config.yaml
num_hidden_layers: 11
hidden_act: "swiglu"
normalize_top_k: false
vocab_size: 12019
schedule: "wsd"
Below are experts of layer 3 (counted from 0) of a mixture-of-experts language model. Rows are named gate (a neuron's input weights, with its number), up (a neuron's input weights, with its number), down (a neuron's output weights, with its number) and show model dimensions 0-127. Each number is 500 + 40 x the weight over its row's rms, rounded and kept within 0 to 999. Numbers have three digits each.
Before each expert's rows: a language model's description of what the expert responds to. This comes from a sample of Wikipedia text that the model never trained on.

# expert 11
What it handles: Articles and possessive determiners starting a noun phrase after prepositions or verbs, such as the, a, his, its, their.
gate5:540548474496502404425539540471547498530550492562474494445477538592456567476462503498583475496546480521437517533492494537493524520521543507510527581495551491545512551427513518465503448485585514429458493456509483515488505471550515494456504507564518441518444487467454554501432510532505531529535587487531468447545473456474516526526500449503526496502613532473484438517505501575453455457462
up5:476482559536531551497465496455540462536507591515443523445517487495569516517533444541486493462422459426598490504520470525424527489492473497458513596519497490453547479543525480498496497552559429520521459540434535514503445487542467509487589544562437542488507484482554517525512554518502483525450509511505489511485449500524433522496528459537497510453501502515555471470624507509594459546534
down5:518528478489511466441539515486533506484496485483497466477471445564460565499442584520554556492588525496418526531506584544505566487519552512515438515543514475505494493419452582481423473477547586458444504501467496492472470512537549435599459432572527481521415451537437487492465462492487566496543509522443532499546524483510459525502508503488523466514535552462523467459498518562494483495483
gate6:474516494429510457468507501528546476544519402556458534525510457471539515432510489470549468488506475518464526498439541488512518553506537469577501367507540501483510484499546463515405456486429570479487478512473474513559496456570466538547432499491541432512524499520475476489566508574524491479531561603525447543545505486437530466445494478440527483546468458508509555535482516547461508468533
up6:524522488614468544552580527508476487528493410515465578550471459423481458524520417537466457472542528477528533554430546474490498574496586510436476480493575524508466524456455515468518514484461473538501496509489498541462552572433462522535487583515555468506486530526545483497540518555483478447465483482542506526515471481478463563471532535547473489541502496409509439461491549559490515468510
down6:490531526544485506462503566511522502427482521452529537504491551580499421566484522547535463581491513482501504522478552489494512429473504552502511526519535501504513521458531515509571477457539530444478533454511530432499526557433529546480436477557475523477449553567565512493494540558513495453454502519539507513508534492548510565630548469518415539532489505435507528462444530552464531586451

# expert 26
What it handles: Spaces, pipes, dashes, parentheses and semicolons separating cells and numbers in tables, track lists and number lists.
gate2:510550502565524556450458623506417512516543443534526511498489483500467476449471525498412527487490542543528515575532525519466518451494522505509435455568480550485551484461509498423489505547506551496482557493542488570508493472501544488560450543499502502489533486439453481408496545541466494484496506512510591502498490541506505504450434376536472502497449452543568499499530466527564491471553
up2:498496548462489536462480474516465507496456537537495472507499440538473528490444545522448554501505546466452510538578479565394516472494557519467437485449495486423539462437491462554548525538450583564456501588524501453532517519504467531494526528469481500497500499451580447433525532465513488530443533576516567414541587501476504512487503539424488482496534479515573521456507520472525552487461
down2:523446535572430470442583460531506449509541506563477475474452530502510484435412486541470567498462462437458470536576550521509520545492487448473551516506448504481468453472495536494428485538514462477462475472460518570499500484466445602515470489509575456477494536542460529500411494510431525545494528513522503529561483528520469485483534566493467507520491514530479529578468468499499624486509
gate3:519557397453586544551503532472506503423509472424533485531518444599537438476479403542493539536472535466487564492459495494476450477526508455417545516473500502474450498453484516508493504542476478529489491490448478496501513492438519517457499517515530479496460538536512536405524462516473540568543499444478500526513488534536494591539559468499487481496528475459566420415515452521564490547469
up3:454552522560369548461475528483495518513545496510444495543526526510532527536568548514512497460583570519466481470520490458547556466496482537525486529556414501451472542508495502454438468521532452492472521467452541536474515553514483476552504536537515429465543535492519463575507509565511595413504525494514555520496549532442485472509438471519500482463514544544466496531508552495537499443605
down3:496522395505449467412460526521466528508517428496513507520517542549505495561478507552495552553517486503488513409499488482505486475423467556452527484538489459495471507471531515430508519446561563506552405485452492504519537506474572514450449524535593469501541478484507473560476548558492487472448496487518497499487499516559478406472505582503505529507440499546411495494437487509547451417529

# expert 18
What it handles: Suffix pieces that finish a word, such as -ing, -ed, -ly, -ous, -ating, plus some whole nouns like love, marriage, film.
gate8:521415519530524487566456427523544480524469428417583456484521497472580493500447570444458540540468469505428541480492494545516539547403527436515521541531453554497536503482478503451496461468475503504491437480522518496492525524456502462473464479526449508503478496485506425476471544482505429547449506539518488568412485525457460544560485486549540478468579456462515464438460540503550456502518
up8:490486446454463487452487487560450527511484484483545479535419495533543512507524468489530535425522588565517430498496487513487445492539481554414562499553513548540530494478527530434485477492457480487537524558484444529531507436506482422572438475548528458573500553414537473548499450508488439531484589525507507588523489481510546503437495499517528447474455519563451467501492542455448531505530
down8:523474468434481480528502525505465456477445508522499468480561503492516494553501508519474536519456414491436526500468510446443526527511535445528493493511496493549391514497606432527514469590509534538481496501514448555480542486517533507491535490600487518522436492550491477455507515486515473445499530534532493556449491547431444472483549430414534454515476567532431496562553503616482480503520
gate9:549475503426544484505534472507513468499502469545482478478459495522542536564495495457504507490548459445472492493430485500533535465518519496518471425475532541468536464464505468529469520514488551450484389540497447510438493559410519480505461522535416438483519488546507580421508550515528504546519426571458462569558451524552478527483504405464536502466481544485497518448420482545502569474556
up9:500517558506499534523499492563516509531489492587543613508551437464519577485476493490485504526468434508490495555501443532489514420522515580437500505511490483521464444535492507563496484396478473593557453501509503513544507525507440471485475585506584511559496489521500560524457509479488503486541447511577543481547501537618450529471499542465496509481506592493504477479479459529540504514453
down9:515458458476566467533484461462452446533475470489473522528482490522529510463480514486492424494490454517481498492502467490535485517580487474519549506539519481450506482524545547487546537579533533491516473528499478451544466500493516350433547499493526557502560425425509443491579471463455494490551572526531515531458523527479459500435553482529532550464540456468582535529459541387495443528475

# expert 38
What it handles: Middle syllables inside longer words, before endings like -ed or -ing: ins-ul-in, ins-ist, reg-ul-atory, Marx-ist, plus digits inside numbers.
gate0:503488560439483514432471519473534535492548521521498593465546502458517471497498531554458516566529467453559459479515467497506536420515540451419475559481498526531499461536539499436429466488525523491502448459492416468522503510589587511486507547549489499486531485433570588511572508461516556531510500570551504550503477438446534524529484495481471529462526537529473516563497458543546528556558
up0:513444502439491538491537588558479510502532516478533453468489523467436516447498502511489556519551484495520552501473517440554545496519489520498464500516474545496474552522530550441533417489538573503561432391535489521577456536579514544511500479443588485497503456488407488524580526559447463462535556492515458473515494488550533486482505430518480522511539529456494480469508447503601458489516
down0:471541475585452480503472524475515462515420553511561477478526581484498526476512500514481529493482515447548489456510474446497501512500483504461528453503436527530550446469556537482458495492577513537478538429518496517563557527476561541429503525529495513470474425495469539520453475479481460523514432404545487569557475502480427396523530569567481442460501544444472433465423519519475505509475
gate1:526494540473488496517515501611500535479527489522516496531512466511467489503471489459456503509536435497525461563568496569430530541456474388518481518466435450514415481504550459502462513475532498441494496567545537499479463537399518562487517498567541538497549492493486552535497535513535453475565485510534515458428486455527539560506465414511542448472470618481563503478521495467543524479462
up1:505525481558518457464535429456483495456530520505521471509549556400505527515576480526493515576562490518433552498528448535552543487519525542525525528545507496482469495542533446489518514430475476433536487491508516559541504553486530597447468455441476485506501532559478470456563481536473416441568539483494513502460463509463554484480469465508477576562514615523545460448536497495542472469471
down1:495424434528478523549491485537533563564529499465521498500483487497473530438599531498482535494431508540522416487586489499469521489517508563491501524447534469492467548556364482411479527421506467465517456530510508483481558480528500472396524563508427562432492521487532503518469477525521557532513505453522475538481508548558437490456462456561485511506500528493548520501496514500449499500434

# expert 16
What it handles: Pronouns, determiners and clause words in running prose, especially that, he, it, which, not, to, such as "got that dog".
gate5:464481506563505539461534525488561566523483481530491451428568476484518535547499528475545547514538534534523483484479595571491543470478502450569471486539554488574482519526576459522464499639502465469472458495504480496486518505511454478500487481529470471548476505455513530524475468553526449473488459410549493497507438475500469463520488494480497542516557438570417563477583437506499574465496
up5:531524517542542538442499469448564446570527395495535511572544507468595543511546487490518524518434537423532535474511568444522544497484547527505536481443492537495452558507515497559465567524509476519498523495514523548570541553448408461494503552458504418470450418556465443431469541508527502470508543523524482477541512555540522467486437482471494483485500508534533460534460502445484524510505
down5:471493560557518478458464461472515526451535561500477526535520489492493514503485527453521448526592468539530460562475481513473566479529532447507548478517423453475437438596505565493452527521531406522484525561465481509454532498543472564543499502484473560497565561487564538519494507494480453521565545513511479550512491457469503469497568482571469488539501550438534559549532520493516508389444
gate6:439507472461557551475487559491377468478468528542479497520440452479487518457465514459480527499511527455452505434531564446582448522515514543521491525517525541477490519491524501497477502581451532473500534499582507514513471503506564494541555563438445434518427541461544528500482463530494454486521509590473491560545480496396452503460545465434501548506443481541540509576526503500520444467501
up6:498549486476433422444489503497535588436466495495475468502424499593547555550503549470464452481505426495528462505491512510493583488542501546493489512516512520560591535538494490552492494453550550549414442483473518463483459499430552527540463482573485492491493521515464512561492509490450430475522504580490450577527526495490507440462479572493504499470498481513528487517468469560413446497547
down6:536525464497490527531547556507546496471487495473475459436497495484549509519405520528491468562506483444495486502477471417454480488474524575509474495542498517550555517437492526550558451479475470579518549429450477522535486513576519513564499526458586418586564478495535530465492470511484520506486446384485539518489466421460513489505509492433502523507475507561452435545483508558482429494548

# expert 7
What it handles: Month names after "on" or in dates (May, August, April), plus pieces of personal names and foreign place names.
gate0:425549485457467504465474523492530503527460515475537473438509471542569562481462463521506510495424525526466537483438396476520504399444459471514451508537469511489511448540434509489511563551528633557466509575468481526547559510499465541502538391460523490491466497452458507539518477463535518518481495476532485515512444486482509511554568507500523468541497485545476527509401460449548515513513
up0:534510521513479523577516515521470458467469432483544551518503498511461499495537495553564493445455463574574478502516501518427509503483519512484505438471590512520567479419500398556532510463493431480483543498478594529510562536423484416552467491502583551520530447510520580500544501453534542530525570547520512492500507473502565509512435451455510461430489508479488486510470478536463486540466
down0:526456511485508589532566527537496437554469479643472532525474517493452495534504501523489543514507449455490430482542499523507500518491503566485478541482513540535495566471526469411525500454488459466521603475492561482475548536546526512510508503498530470546534593469568459491505506498424519511535485503523495461572533486467499434493482423519448545497577490559428493460533567491501458444483
gate1:544492415505571524565563557470460483537449517396499537462528493494510510440472570422498476473489501469458503470495551511466574553563553494514430484471528421451468528515502439534503481492530459486455448502520482508489468586548449520484501496472571498546429533406461500520480507487465492443511459474484467526526479527509545540484495536491536424514528562499568509496516507500520456514397
up1:472566484504502489428520545499405526408460479385466472515425470493436504574561496437492489521407480458443508495490499561503526502577487568520527575484477436594445482502529545473493469461548532472453522484475496531547431529501527523483469558476491517466542521514555524505458495508542496531521523477505485481537495447477483566545490544489431450553501471482535472481495561506504445518524
down1:444488531446523519529522503479459491520563538521479517519538574525526476469482523609480609521515550563470463577563508437446490419510472500529494533494442539487523467492473494527542527543487466517483494513476497448478456541489435424511441515556600475504470508550518491464489502472498567518491486491464551485539491492509526547469528520438527574468497457580470561436550484494572579505527

# expert 0
What it handles: Short word-piece fragments inside names and words, often after a capital initial, such as Wh-ic-her, W-ic-omico, repr-is-als, vac-ant.
gate0:508520388479485477491514470532541419431603541521529551476457530462520451519417530439506484489468475491473470481448507476470510566485535429496453496500548408474478558480541529532419478564570543500537540573537536543516518508513469530501460476466444518528430480467517517490509498523422478472521520527496483523462474479538473456464500586491528503564420480500545542547558462486503472541503
up0:562490414473569510466453439528499492472554516529478541464476491572523517516490436450466501471508421501546532445522524423515563535465467526489516409485484481513524460518511581512467463537509499475566447488524523592560466511495512485513469547483444465561499501391489484451496545441461437511482488458575468482550550461531440461455537495456494465534494501534516593507532537501518541520472
down0:502510451513528484455542478553450488481446482555574485525468449573422517521481390470561495495468467512555505510417529539490589593524470571471518504495512439530485497581540446523496469484488512549513479474580474490553473468549500536532498445513535523552501486555517506496461494505526439552524457527432417528476516528495462490494574480519510534524461538534547536548539472576512494526447
gate1:475469559537488529536564534484494462484513464487512566515498515524452549470547437397426446469525500523534550538467488439517466452525483474523422456536499557528484506555571474500488439475495472525495386483501480416482517498567533563507494515454457449518501447391482449541510542456517554475528538507537491473479477529509462516531563479448435483480483480505531528494527510460606467501474
up1:538420492535478428493480572441428504543505461519493528533476495498520469466466487516423474484521469505459469457411589489461471431498487496484470568536501490450520534520459483473456523446563537476502466517485464445476565475576503510564512539536503523514457471460529463561460528473435574492526468548461503500534508491610452505509432535503538492499509499444504482534488503604509425439460
down1:444430618527504610504473521511523503473518526552522496435426492525525433488552489484473462528507481470488452481454523453491474562547505504479450527492412517437512470471495559537521535481538477525549502518526488551475612534498531469520521533512550498542498487559495453565535492474512522485518484585453531472454474531518524493593538480493484517471574469531515558521471500515572582444472